Experts of a small language model.
Experts: 6 experts in each of 19 layers, 608 SwiGLU neurons an expert, 1 pick a token, a softmax router, a shared expert of 640 neurons.
Below are experts of layer 15 (counted from 0) of a mixture-of-experts language model. Rows are named router (the router's row for the expert), gate (a neuron's input weights, with its number), up (a neuron's input weights, with its number) and show model dimensions 128-191. Each number is 128 + 24 x the weight over its row's rms, rounded and kept within 0 to 255. Numbers have three digits each.
After each expert's rows: "mostly gets" lists some tokens that are sent to it at least half of the time. This comes from a sample of Wikipedia text that the model never trained on.

# expert 3
router:139138144146124133132112111156120103126170144097117111090143148103113135114045086095098116125167124126109121138147095152149121098137163115095125112108130111106134109145145107129122178159138138
gate0:159154168162101126122115126079151115145141091111155115138072119137061142137147140119143142117138122143100119150125167113149109127106176132113077106118116122106156138117158163150139116137137136
up0:119139129145135132128200131130143129177134138144122155115121089089103175129125124137141120123095143138158131158136119139111109085114076143124131151163136117130111128153142120093113092089120143
gate1:120112159134094197082094140097099128092135092137155128144113114115095158103166147136090126113140100142136130164145166114078137147112158161108103134112102122149128155113150119119140078130106135
up1:144095160131061161135139097116078093098160134163139129136113138079173146143112116155079138164105164122148131150143150112069136133127117145158139114099083135173098150104100107106117069102064136
gate2:128105153179141168133177146131155135099081147119134106130135128119159104109170101089115124120124131077094093097151172128136146112129124173139125108081155129117157164156115109134141158092124167
up2:113089099103139136127154123138110127092125128162089121130156102140140066112099153146100125161119137096076125144142140106155108138106167089146119131131138148146131113104147133112122121082138118
gate3:133102149158091144191133129105156098122135142105106101148107133135102174130128127119119148086095115120107112087122150154111147153123125130178116129132116118117127116118127115136091138110100112
up3:143157173101133115125133131165065098129144158160132117096116116115158143122139126134105111104140116119120135153175152105108148129128067130147130150126167116102144162146123096140110115124110139
gate4:133100122167107166091143113129094129138113093162127142120163101149173170118147138081113088127135129103145163138149112180094160116120163136165130115151111132173128121098139117140109139120129163
up4:135150128111145120103163153102111141124138113143130149079132162145151097155128095145117109147136095098198157089155153136118113106139136148117102125135131107113099121105150124134119163153128118
gate5:085143155096065093165150091123125115126092111096136133149110147132127126127105111155155099116088106135099127107158123126167125121131131141157125070102165156152146074135125105098136110133137121
up5:121124106119091128122132149114146155115121126136123116123126130142108106118133118141162157135145133113170127144172081115164130128138080135108102138154106143176179068093147186111148149150115129
gate6:124082096152128120130157146164139124115158193131151117145155111113155138161145128108088107137147105109130118139134134109132097164118147175149106098142145159172116132100183159138116153113141090
up6:146173129148117160106170166097116143138102104141142181108123135122088185122144110106171137124127136135121137155132091128140129158153138106114112171148111124121144082137076133124122154126072117
gate7:114139148137145158180071134098145139151154131113105110111122130139138095143092131155139131152115134097102174131128065127147111128124154129088138144168135146130104126129141138139086162111156129
up7:138145128139085140155134146099093132127101121114117140124119118159085097145149161166102110087148134127117095150086136128138128156110208142177097107112135104117157102181114108118155127180135126
gate8:100122133144126115157161109154162120092141150139150134118136174114133141135155117107120105116113124136162159113141109134126137124150156109123087105132149127114150101115132148138140141144171122
up8:104121141109117136122121091132136144110131122117131143097110095131140107127123136120098149156130128119122137117140100108107119137137093131152106113177112081128115130160119092145135121132095136
gate9:117142116122089147116100139156103093116147102167154131127153155110198129097108186170128111100129170117122117121155151118138129128112166141115161118123108117155108120140143098155145097090175130
up9:134110153149125121068140093135082178144157124110099139144128112136136118140155144142163132179173162134110110150122108101100101148122121152155147098135150114115171129139093129137149190118120117
gate10:076119090116086132143131115138142130149151147143147116146123094116163109178112088108137136102128112101117144135124113115165119109090126132129144112154121125130110099110102189153110100096143126
up10:129115135108126147071125128093127159114106086145137110077132126162118124151130172140127166104090153153148142146127157147108131103129100125111147134122116123116133117175099113148085111105133137
gate11:107136096128109116133113126104101122150109116109143132122175164178134162156121106143147117121138136138154117164143153116110139115168153168121115121130118143100139174161128173142098094140142154
up11:144144129137075153139138158138131131136139157097146152095158135127175128133097145121119101094114112131063135146143132114118118110125128177117134133116158142104134078166102153104160130144114139
gate12:099131129127104119158116096084147100164103174119151126100118116114138123163135152139159137177140113139081150131108099169160123194159146133112085107082147150072128131079148118137113119144138106
up12:161122145167127163129140114133092158098146143120160127115162079144096146087138104131108130163137140148145139119109118104180102088157095121145141127122123139140148097139102130106103114129134126
gate13:138138088099124139085160187165135141109164149148140144145122144112138130127138131090119104158145124113092132128128123134148122133119133128151108174153079147123130115113101125131156137101124114
up13:128142121093152154156129104120164106153134145101118126093158119121116127170128092155157132115074121161138103165133116124169131122129116203115150128136139119135145171125143152140089122117156114
gate14:163159143112119177111121159112169131133152103171125123113116149106145122084124127106148148117113092141117150117144124090084164100110128124113117128141121145072123109098177121150122107148110122
up14:134143127118123123149088134113166160149131149153149096116098120144098127124119135128121147107118144136155155090136083091102111135143153099118147057081123135123141156079148104138153136159109157
gate15:173117094119133116115135132084158110113154112161125140141132083146101087127128155135100116098122107090136111130130080118173114141137132140096133105159145124126119126126133115169146116125150131
up15:167137125162150145142143159142114147136160125139102113078112097122126165099144088129114105172179153159146146149151101137121141152134149173119112132171100132166121143092142143130117140139163099
mostly gets: " if", " use", " work", " him", " said", " you"

# expert 0
router:102108135155122126093131147121139148127159134133163115160115081162155122109172126130157104108110150145140107083125131126165152119156151139127125122067177125149117133129174152165118114137128068
gate0:136137151100112144159144129130119118126149135108099094154147109143116142112099130148123090126154153111132129145123117133142101121111146142128105105089141130105095127128121096099082119169145159
up0:145088122108091131120141117140129144137108153135120142147076148133101109115143144074150123137155113100146148112111171121159148146148112122099113113082100135165130096113124148143144126119156113
gate1:132108099076092112115136140168137127166138099124161085127118100098098132097104146128156149108102109146131152084128131123166128093137115107095157133110144135132130095161113195169114134103152102
up1:188141129130173146122141146150156106096115117156129142114120127123131136132112086120170130130117125126142192083172116138129139100151139116096099120141115139139097137127129095151139111133142125
gate2:138109145154114149158101125162103200151177111106154070156123169118137154136188145129088115074120119120174155146103140114118118118146116166071178147092158133099083141126161159074090134145129107
up2:132127117129153171157132138134134186154119131121134138157055111152100124161144131143112124125114104115115107127105161121144156107176117176101142133135138152133134145150140164124127122111131102
gate3:108192191108099166116134126129162126146130094160189156134091186162143104145121159154104131124160150121120116152159127134114090104119120124139077122126167106139147139170154151161152139144131146
up3:161092115125134172155171171142153092091125137156140142169144166140117134144117147112139155149134114177115094178147157145127121124131110156105126143109168112130078166164135116086136116108112102
gate4:151136152137082115142159099128142100113198132163109122131157127112115164083169111144093156109111144126157131138148147114123121135122151124151118137098160114090149133146134127177143136131159094
up4:145126118156105171129120179085136120132122137111103170118076105122135137130083123131127179134174101170121127091150106112122130146153107087118133145142123170101147146159131147107169114135130160
gate5:130137132096109124087130130136080132130188119177134123201162116134130108131149120146148106098158134129069144113124113128126123115130113150113136091122118177151138155155134129108099132121134126
up5:138138140129118104101114102083116145087132128101147154072132111118156102138160074136117115139131105133121162159079150139152175123137101133137113144064122107181079085115140157134148130100117157
gate6:161081155113130098137154116151125127172121163079145144123122138137152071119111189122157139126154069170098144133108112150156178125123125091111149096131073165145130096098131124121110108155166115
up6:164170136164078131126153122104139150183159115130156129125097179121117110125154140128182153159159105144163126135079129144135147130156172105117119116139119145147137117144142127093124147109122142
gate7:122156130137173158113167084121153169102132091146160079154134142084139126124130159154124159094132139146130128143123112123128110094119107131109139148130122130112171118137103154137149120156154119
up7:112120130125124162154132116127136156136108148094126140117092139148110148099167116096135122158142133159099089137135137116156183138118145118167143108118114096094117135141101093144116094132083114
gate8:159137126109107150099129118134123098133154105105164124101097137146130115104128133147129119146127146114158119182081117156124196148119115128151134112143160119081154091151170104113101145113120116
up8:120095116165132111143117135154154148098125178158125149141150099115146130135128081096135087128145134092119172131143122138119156142081139110153153129116124156156101146126121133100159084153103154
gate9:129094140118104140156105121150122118142156112172149085129119129113147105091119119074108136138111154084130143135122180130121137133131147100141114115096144121108154121142110135173111082112131131
up9:144122155156106152114119109130140123139151156147150150117108143126135138151148099112109134120092096159132148161165153127139118139111114181136142094125107154092116086160169122140141119128171142
gate10:144125138100135130115146110134125092093065161141147117099123100137148128093153145063136153122133139122146108129161141109178137155116109118180126095131118125124117116198126120144128136167127138
up10:119139129159171157132108148133145117123156134106112140096127135127045102160157088117111115142182189170146140121146128113156114158138116158166104146171132159145098138138110096128142100121100133
gate11:119133116134112127140136156141150168075133119153101124111086142113159129117106137128086116121148108136130111123133137154089150131141153144128124095125153125154068137132137125155096137137158137
up11:124108113116151096140136114131082150103131177185146149130115108087103127118142116087112112103113168146118118167136074134142105074130107156124157102087080145102138106153110124180164123188114077
gate12:110124153116123154135138114153110115134153126106144057124133137148134090115158079147179118122172154109130111105140145178130142167119137155116101140089108143164177135137120174162101145124189136
up12:095138100141144141040129150120097106121149125143127110170144140131128116171156119143092140140109104130152105116068138116137117124131161156136164165102181117140086126098160134118152154142105130
gate13:159148150099156110166143124121155116087112129156141107133128177159128121128102092140075098116163160111118114113162144138110106119136129131115091097162150169141163106116144122159114177192145163
up13:123127062135090105162108122112144111133142109132143097131171148153157154122067139099151110148154110146103135132131129120121123110127152115126097088146154178149097113148090155129153118131151123
gate14:119137092061131104126130140107126087162105124115110123128102155153091146138091154123120143159103098159115152085135144129151111138090073130125106171123093146117127146117102147123094161153131110
up14:124138137173110124103128149120139154109138109109152095141135114177146119175144133155173094114133121150119140106133136132169098156149135112102092089092117118125139133136120157102115153173091131
gate15:150158115127112124122119148135143170131146097114174134139119140102134127153157140196141126125136164123119144132142102152113147135111136100085124119158124172107087113097102159097091113121111129
up15:109136072160098137124140092122149099168116138176173090159098122145114157134159120134159105124122127156113123124109120107126127098180130114129120149083106140151144133143088123126128099131111171
mostly gets: "iy", "š", "ara", "č", "ya", "aya"

# expert 4
router:119112092115151128223128124134140125117078140135154191130125150133159110103159150151124131133144150142143118137093092139116083110115064127162122086167099170109076114088084123131161119149122144
gate0:092091188148116136120129105120112122136166117083092107149144152158135114127120110155143142118131130118088126145105109094092164118165142113084175147139093133121131145117121132112123104116114143
up0:139125112169111112149145124140110140125127102075082103161153098170148104147156120111131123069148146139106148140107130124154168090129160119175096138102139143114099099147146165126096116166111113
gate1:129138145117142173137107135184079122169083157134156096141125120120142141170165165109157129104159090102161118148115163134126132116097142141142123164137162166097142121140152078166080148133163118
up1:162079141130103103148118109124118173108115097117125100145082130143134116106143149166133139139123089164106138114135164151103140182158089108160135132125159118137121090144149150065180153163151139
gate2:116115081132105101162137105112137125120113117146166130126103122179106081142156097141127112191097128133130122143132127126158128135140074147148109135122093135115107121139146099156070155129072143
up2:098115137096147133125115180152113145166142103128140108145106147142150076139111147099150106153129090115182086150147108160137118169111094142149132140120089129110090126116121132137096134112122141
gate3:159110115097119109139111106142142108121132095123161080141106121150139154138131166177191102117099112137109138114130093153113122140159107091176107118147156132151081136131125104126132135123097130
up3:135143175152137170134114143104113138099102122152136129125134114137120143095172117132132138116133161104112152140112110097175103132135073131173117118123110177104143151123150061177125138142108146
gate4:141087154128117108117118113134137113140111108108140097152086129142128117102141132134143094108126167166109115134155129142135149115089109132149093068134087120157134112183107135122146181131140180
up4:188128165089103142187134140125155092127117099115124137127069143118102128134071164120128086115172178105126133147149137112127113136146103106141135106152104144126167123172123141108140154114130136
gate5:135087183098103131123161103120135137145140089144133129141108130125091150144135139116146137131148122129120126189081135115164121121107187131149123126112149071116148132139101183128122125130181111
up5:111138171151167142157108104060115126134117125133110136121115132157117151151137120108066142144129150128138101128169121040149142146135107150133124104111148127126128128121155120121180150086116142
gate6:134154162128066112095086129123123125148115155113154129131136163116137133138173121158123145096164152148118149114153111111122124067156119107178164146106138168107151126148122126115088126128119105
up6:156087125145120100132186134124128108104125140148127121147129166135130150096144089119137114155100131113151131117125126116130115079179140116125077117129122140121102104086183115155070144133153151
gate7:083080162105133140132150109146082104160140116154109126158170090152118117093138148098136110101136140115136159164100130119133096156208136082141156124127119141127108114119146122097132118131077112
up7:105113134163102120136123111146122145122155108115113164119122137127105104145141094092153127111107141131120124122110099128110095114115148157099152114132128136108134089167127148126143081107126145
gate8:103181124100156169166142126175121147111128099087172164072134121083125085176127151129115108104104138099145125149110101123154127138110136132108112127121160162121152116167164173123106109118099081
up8:133105132131126121136147113110137157119126172125135131171111111160132152117133137161132131143149115156111110147145146122137184139125154131151089151163097118125103106096148124149150155190115104
gate9:074139117085145079131108089086118132131110155155139109133139125153131153128095166142094126117115129129146097105156103100140130143107096140171125123082100122152169131133117102141153130123155157
up9:159149155137151139132147152134150139141201145176174156105125136133120125127127135175131159112145137107133129136144139098114120107142131139137148116123160103116111128140159174149106143150061121
gate10:111141095150108132118092118151117156154131119163154129184116140104147125134130101152125125124115097141109143124166086111142121129135133167139092160136128140144137092093141158123117149149147155
up10:162107123140102115197153111146125156141149100076126084148098072173115128154144130106136114082130134104154125099111108148095104106155137097103126127135143104123105110163134140141127124128121112
gate11:100167116094130106159132113176127128125118117098127108114093121155107152114121092132167146118149110132138157130128103193097142080086140143072105123103119118144116078128102128131161168151102131
up11:121138160148117104129134131123109128129155135136104107129120115130105140148119136127113137136144116149067113105100133130151168138083084128144107126140070108103134134140133087159123114135155129
gate12:120175160118150121160127158143129097115121113149110177141148170141115107155135153101170134119173160125140079146087118167146133128143114130137156122125108136100151080147126113086141124114116142
up12:134144142099135119110137106134142141118126121129134137110071146173104124144142119102155142146127140116116112111122133151142105133125089134136153139087061145095115159114167112129147137171109145
gate13:130147105081142133135094113084136096127118149126120112159136100122128107135138152092090128127163117137125142122148148129102104179127127111102148159146150171099155117094129134164115126104137095
up13:162140103106126129104148166093066135100095132145106135138124157121126115142113138166137131131159136101162116123133112133141098101137147146159159112116118120100100163126136110103129124150118146
gate14:118089134116128108166117147118112148138150137144123134147119142141105100175165118144105161152152138118097066122105110154117092153162123137136142179128068140098128114134179141113124098089152167
up14:132084170133137113135134121117108119115174139118111125125128107119131079088095140136131128046097104149115142120163137113168085138092141080116115143133165130077120114120118123112066110125137129
gate15:133126149100123152085152111168136114136161112140173118127117109118118110161122184151160094147118118071107132123130194095112103145116142124105121180145141132146132132124148133148139104164156114
up15:121158136121146159148119101157101120151072115105138123123130141127122158101151102138078125124129173078131138088111141118129117154169135112108159163112134138135081145136124116131142177108111147
mostly gets: "°N", " %", " Col", " Jr", " MF", " vs"

# expert 1
router:141146116105151139086135134142158123147133116104117108099134170133117146136120126118115154145099100125114124144096157105096119184121115143095138151162104113178138118129106103098116111119104124
gate0:145078175166113106140141133147105133147097120133124112136181149120167134118100132132106112098116146127155110140136137155088132139120128155098108116133086119148172141110141098173137133126098133
up0:130120097144116107097133129113132133119134121123115123122139130160094117115126133084127107127130156114160126128056166119108150127099129090142133136130101143124094138100095113103127105142085148
gate1:107137150117116126133172133101085131139144186124108133110165141166140162147115117108152146153137129075081114117107119144165156135175120104106149146110115149106141098119140109115124114142133107
up1:117129104095143176146137120099127147166171093071144137111103152159134137108179141100128113133102131143160133180131127144133156134111106125148146148126154112098135170092137166124122113183128147
gate2:161180133161166153098162101144132115122135119148161124120146097183139180143132141117138124128157075077143127146156173134205108102134111140107128110134163142106174138146137116103124127091143077
up2:138157114158119161177087166092110149139129161114140123110127113148112128137137117128151119117098080091108193102118133173177107183156108121129112155113160121101118137121115090101123140130117129
gate3:141162112123153146136143097139146097143095124133149141117188144199130128078161096113098069123127107120094137100119119116122105143107089127126110126104147158131095155132122140144119154136111133
up3:077111144087151141129161111167096175132146074133152145156145119123130164140144085124148137139077097142150149114144110119100107143137137094130145136098169120125111209094113126123123128126120123
gate4:125110109123127190116097109115098133080138128110174149101127126133101160137106131121144094147148160143117155153145126151168138132131155166135144118110084105078131118083118144171163104142128140
up4:143127190120130134115140178137081108140130130093099122141095138149130109153124142133133131173145153117110126127146128176136127144104079166146158155143142112112167079154099148103097127117143120
gate5:115186112065143135152161121125092134069141107141178161156112163101148143140167104139091126148106109110167117133166135075122147137118144112154151116118120128140127123121138146132171112142146143
up5:104143119124131138134071137132144132146146146143145150124130125158164169108118192123091074102082120113136150156164099131116118092133101141142159133139124155154158080153130154180117092113124154
gate6:134093143131115146122152105117145100124103126114156126128096136134122157111165145112119114115142118123148160128137108139183123129136156120087119139107165138149106114118186130118096094156115136
up6:149163117154191131161135149113135096159136144134148107130161096129145171132131125135151158136160171132141084140076086091125120114118130101176144115087106123104136130161127126060140141123132153
gate7:082145116108099092154100151093110105136146111123132159151166106110131119127139150117126117141171111159171135119115180146155159164092117137124094160157131109132122110138096123165128141093117117
up7:124128148142113152104113149125133137127131103082151089126131135113079156168112181160090117175137117121100118120129117133138134122151094135199074094168217114108133157115123126140085158145161099
gate8:117139111155143119076154123159129124119156096082135119159097143127159143139133102127155120121118170134141117129126084144104140080132150116135111099132101183104124102086145114122106144128112187
up8:130105117129106145133160118128122155148156112071089106134134075082127139137165106111153129132099104164098128128134093125132108125155174142121116113097096147133146087132115143143125121142105114
gate9:124123134144131136114112117134107146099198132114107108112120128091142109167074133140125149148130131096112133094141072170105089124136108132109109160147160135112115082143059131135094117131127097
up9:127158135129111125100137116125107123104119089148134134097128140152121137148121133128140117132117137125099106115173126120136116158157101158123130175110146145164147129145110153125164112096140101
gate10:113102120134115130127111130102136163178126138107147085125154165158127108182181117121146137112110158088154092134116156120151138087149169127132137148143145134159103129125138119126120145121106155
up10:168147127134153104135106098139110143104133120121141188132091094117117127162121142115104146111136127095111077111178119117136120094139151155134129130127134146168142147108122150127129131137107114
gate11:113108118126143170122071117151144155138151136146135138152135134137125120157150071166132127169112182083157104117128089131151143121128126116091111120118128116121152117111107103149132157080125115
up11:156112127149094128096150157127132161118128111155121136110156143116078133141079127131092139104128127141098104123121125110150155143177117106146135109128145122143099119107137161096112154104163111
gate12:096148111101099116081095171122082119151135108117131096097143160143150119129099176181080099130113132150143115159141154159112174182149141127118117114127127143100141152105140140136110136160137115
up12:105107088155144149151110141107137125093157138123110088148159107092153147088097153089124139119142114136089125097111086124118106131122151148069170152129141129141137133119124125150178098118154114
gate13:119107126195116156128148143135122161152095140113162127089101082159155160117149124113124099133113158084102140127096157128122109112128062098160134097139115141118143106138139167133102090142132173
up13:133093092111132108108157143107139141118141168125098118144108090111082100157120126195073143114072112130137141095155163125156121137093133138121103175116106195076091110147125114132095156146151114
gate14:102117121112146139150121141142123148120130146113131141127109163129159080106161115122112128111136112122126130112113134126101102130121125104122126083121067159100142083095136129156128135128134138
up14:129131135116135129134112146156136119152103125153114083095142145114095121151116134138151140147118128129131149083128111137092134121146126139098148120123147109112085134123122083158136126095138135
gate15:104156120140125129130130137104082175137107130127135083111143126143129132106104170106084131124104103127154151147130160090158137127119126106120115142151130118134126115202129142104134128110177126
up15:118104140175148131098099131127131148116101165137194123157125148101142149091139184120163113158187123114180091137131137097143114128146144118133114134138090107137125131108147133134120102152120147
mostly gets: " before", " during", " until", " During", "After", "On"

# expert 2
router:135114120151145099084143147124138153139149134136109128117118138132133111155134114133160158109123168135123142124156102118160095120135113158132156163143114117147119103164116154153136122091160159
gate0:151113106147102140148088098153101102070101106108134173111075121140153128095119128134137137159146162123139197152161075089095125176108113125141161111113125124108095140121133139142094135106103126
up0:185121126112128127096129147106145084130134161132093154126134117145097127126136105156122132066141122120161154103109123112143107108074144124107107113147135143211104097161159175090114133152112103
gate1:131148151097153142115104118131115101164104123092129105122109149156150104126152132100141160090142094127104162150155090139155159133086110126146140124127110135151146081086143114119109112127126141
up1:133104105117156104116117153139096117157134158133093110128165144121162143121127152126097169116098121131106134130129124154135139139101106123163136151180126079132141097118121129105124118131153140
gate2:147141147122135154151147137123115158115118112159135137145132103105173100058114111126135066119154182105137099103097127148116138106161108130110119128186153119132150165155058113136135122123101129
up2:139142169085167101147153151140147122126133093133100137128182142147119148180144104099133092114118157132134124129129181147123141142156127131109102140130150148131113155138107146141115116133141113
gate3:128139151103057137121150084152120128128101159126133127094129117061103138103093150124133076109117131098148138147131145144136159146154077097105099153109143088103109151136088151077147162128188121
up3:082123115175118153112124140123122123095152146156121132040138142072145181131076148110137078117116123124104121126124148116126148149129125098095114180127079189132088100136107156109154159126111144
gate4:138172160134116162075111132125159161133139149115108121177145130073158138109089136140154147116105141155165115108117182098138100120093151083111164107143141141118145137143105140092156144120129198
up4:171117101136129143141196147129148126118139126134080104107119135120115115161136152149135153124171146145102095143142156146147125139112134173115146131146134104161123077150131077163140154113112113
gate5:097141111136096109122111080203130166093111131167153123136132113148153162131150125107111118182114135114125125162088103122149136128091113117142103160135116145142162111110146136155138134132133135
up5:122120151111128163111095153151187114123111134143129124091091166158117105120143100073127136118104141115166110065132108127114131115145139135138160088152148151091140139129112130098152166099112104
gate6:146117137113100134130107117101140120154122114117182134116125139138135093111137137164128139137113141149145129081153148160146133166130133140143127135149135145094145131150094123110168163138119131
up6:169130137092123109140150129094141141085121119121182156141109141141140102132085114155113114180083148144083112139129142141134187122127138097148150128124133112107129090145166126128101099171150104
gate7:127147100134128097110156113148110150120141159114154143116135166121093152162131142160091138120113127127076111102046146111141153162134117122131175176129105116093109107137114133112108175143114114
up7:158081101126121157160127109100138146136083138073166127163142108116138177128112111148141109152135138121122142089111141099102086130134148140122091147162106121149162161145112102152117135139071156
gate8:147119103165101099102151109112129178143118136139142145162128142099118119141169157141109177144174112121135142147134164109127108152123150103166109139110144124155109128147113108133150134108079129
up8:139121153149107135144119140150138149094113139094116121113107116115158146129121113153169097146133169114124071159132152147134157141123148129143113156108087169130077138097121132157136131146183146
gate9:151135120150140133113126127117134134108109127123123132110122105132113133120213142089104154110114127133106164126099147127100142147171101134136113101108125111167149138135148121150124158156145118
up9:135148115094091125152098118133101149123173139108140109172127183147121151157089119134144126089135140114157123129108105136143086119100117134118159143147137138100116142124105142144167116101111163
gate10:106116150162138118101089130150149160136136136116134168145117135143127134132123143072151120165120108093131166181168117119164108127160149109136170139119149110090131114080089153145162066101125142
up10:085117139122110143112108162126114132133143105119138125152101152155128119109126112124156148142158145093122173152096118107159130102104137141117137146136139138114115093116125107172108148084145150
gate11:128128104093114122075104121145077146136111094154173124142174143106121122150137124098178123132131123101125153115147107120173142151133103117138124095151110135113093141146114092120163079153121123
up11:128145114146114157111109133116155096114157184166166146133123130131118151123103141143135108118123093138139133086123133115128185118173168171110097104102081095105153133148168096116097163122100091
gate12:126138126127128135148140061155139101142159127136117107124132139164157151148127115080178122110117155118092133087146129118119087083128153113134116143146093141139134143140090124134101100157111103
up12:134104153159183105165147147162118140107150115122147090073138118095102167128156123118109092098163162136165115104118110146111094093153157140093067147144101132096092097137114137189152086142166103
gate13:095135140139131167121160116136101147083159089150136133132160115148224134104127144154134132104172126116159169127134085090127128137091095151120151125159135107124128101153128144135121140125146095
up13:137124146102156137092139103149116108125086129128112110120132129172107116110127133116087114181162134089155066073130175101138158105128143085143081110162160141142148130126107143151115103097144107
gate14:165139155095106156146124113157113091129110133102106146117164147130158119159114149164113115176103107096161078137131132099120118137123118144116129156107133110111125093177133116141117153117108182
up14:133129131118104157121141125112135111116066103124131136110161152139106136133130137113153126125100168149096127103075159155125105105122156110118089124139095144138129108100151104153148132099165130
gate15:121118148161109158143171129118062175121134169061104123138152129143097130114183140109102064086125153123123151121073101139142128172141095161161106150156143130149110168101115183136121103189158157
up15:112139161132101106113105133121157134120169122098150105112129158144147145115112103110138131092120113132146120128149103107127119125144109090087150132141142147131154160115113101108138119121121115
mostly gets: "–present", "°W", "202", " ?", "idae", " footballer"

# expert 5
router:130120154091075113112134111116094121139106142129124148164138146119103169188104133111118113173174123111114159093135173133123153124145154107156131118122132124088139162116153077120148130097112146
gate0:096157146093115137066113124129078108109161136131127142116129126149142112116131128092065078139103146128143130122103189168153139156144113128116093157129113134134107091144142128186153150185133118
up0:118089138165148176134161132088158115136172132111090148142139122105135110148147132121089116122152120085096057150117102161109146077131165114094163130141105108166153127163160109134155184147093109
gate1:158164126170103131118087135124142120167104098110106122101156129090144133106119157128132108115133080137111123101166176121123110148125156118102072105132084110097158127106145121137132079146145143
up1:086129144135093141089145129121125112155122135121122130132144112122155131110119152160151080134113156120077112161131124111142121121124058103103120102146087165149127124158124154151098128142144141
gate2:137170131146128156109123098155104150145112141160144140097152133152122160122107086142115093138137131150132145134131147120156169124095130127117137157113139140071101128119128152129181119143129104
up2:113123091099136134143081145091142133147185098124106116141113122165113087144135127103132179126147108197083125161156078134060123136160119098151170130119122109101105101165140088127149098139118130
gate3:124119159135099136126118108135123117139120156129169130170131128135139139137130160126088145130119149111168171129113112144076118123135134123157125089137091138119142149123140090129131104139110164
up3:148156135154112108103112126109124179108102120105171136122122146109108152107149143151135102153141132166123075099140108140178180142143134122153113146147121123144083121082146195137164110120111134
gate4:149112098126158115137125124136140116147108121166139125120164144110086080164086151128139162132143106142165129132141170130145135116128132147121151140171154144147181174166107121141122076130148128
up4:121101175104149149135115160105139155106146121102109123143137147129142145113137149085072157119159147148115123108100169126101155171087142150142172075149176125138154166120107110123093133107114115
gate5:138100143142116127143082121131155117127147131097126156074103096153189164109146124148130135110122098109121156161126165120102174102139126146118154152135162114126138147113154075122146119128112130
up5:148145105173134143139192122068124121104127160140137124133144122113182111183080105134192121130113145137136160127101113161099133103127120145145131140138134143167135117143097110123141147174123115
gate6:143098139080165127152136097145081121117117138130140110137136097149148148129095118156133085134135116135147111143134118138070137107099103125149139153120087095135080098106152114149125129079116100
up6:120132157095136155130098147125113091151130133146129119148121144137134094151130136180136138101121095150127160115122148114124132088132127140098113170126086097142094121121144123131160135069151097
gate7:128170103122158110146135184125085138154108119123158132160114151152136106113113172149102126123127157146151096138107100154128130154105135139133169140165105181068102147127138107123098118105118104
up7:135089097133108116100131155128102129137138121173152123127135086085156102129106134137121164153118127127133135135165113128123155069156157133147154139106144113141107128102123095098076170117142146
gate8:151056149131121115139125175129102086118115106143107127113139129165190140120088117110100128089104164118106099136154106101117138121139150107128141158135135121124107169108085119142143127109137137
up8:113115131128148101115128113143095121117166136101133139127119107169184132138110116139096108163083087100145149099132100119100102148117109097146107164095158115135088161121147078142152127099132143
gate9:128117133126108145141149121160102093133102138146130134125167108145155129153160099149114154087113105164147135150110137123178119131154173132138127171135118127136107169155142115099081180130108129
up9:149109123119134180094137142123142163114065141121149086104129135120093132093144141150105148114131133132164181089138085131166146110128095105121099147122131146124152153090113107086097124128099104
gate10:122110158143135090118088139176149150068160132138120130131135157157102133147157134128136146164141110141144115141141078162155121140109114154160100122156145152099169110096086104125134123138127113
up10:104108137157151128120103131137112131142135105129145131132148106079156157145154127116120140172166122115140144098150175111102134115104164102154131171113107076152141150141136123140137135157122108
gate11:132114142144105153129104090135132096125093139103149142107129110115094111106122124136114114143153150129154071156173084129125121114149125144148143162100079115141119134102103146092123141123069129
up11:126113110132151122130129065112130138130139147133133141130175134124118119137156106134102122103139151120138123127156130068161143141147159109129162126099106134165133148108145122145089122161141130
gate12:143139100095124165155144132126170130146127129114151135101151136102085161156101147195117160137123129121152150162172144119130176134143088119165128115134140128141153119163137126112097122138120098
up12:128141104074156127128101179169145093146154125165131150113067155128098134155094133135132149140145130088136124125126111140097125090107133190155128093127120147080144116136126114078119127102098169
gate13:115148134112139147094143114132145156102083113103138114156135115129126115117198111117117083139134139145166112101131144140112182132113136127113105146123057153149086130103119100112117132129151101
up13:098112161187107142117158154170123155091124124111131096172131178151109108125157160110144124084133152118108101128146123143076141102120102114162126156126141175089158126064094147122136092097112155
gate14:148118115136120083135135160152125148134114167138158163152086126123107142147137124106141176137142181135095181089137127132137111138116101121116115095127092132109118098152117134090103115128108149
up14:119129104124130132130144163141114116133146105153112109127129145132150100120144178147145117144119099174145155126109123133143127117109098089152127129219135182119160165128123147115120120145148124
gate15:112123124171132135095157111182131131168097121153103121149133127129135112157149102158090092131110130108149143137154145141122133150102082112099110135144099098128127121148137163156141122102164128
up15:110078107136150124117165104139133088155133118117074118116120075108144142170150097098126137121128116146110136115119162104108161141142100128143113122137145115151111099136147126120142131083102126
mostly gets: " Cup", " Party", " School", " Council", " Championship", " Army"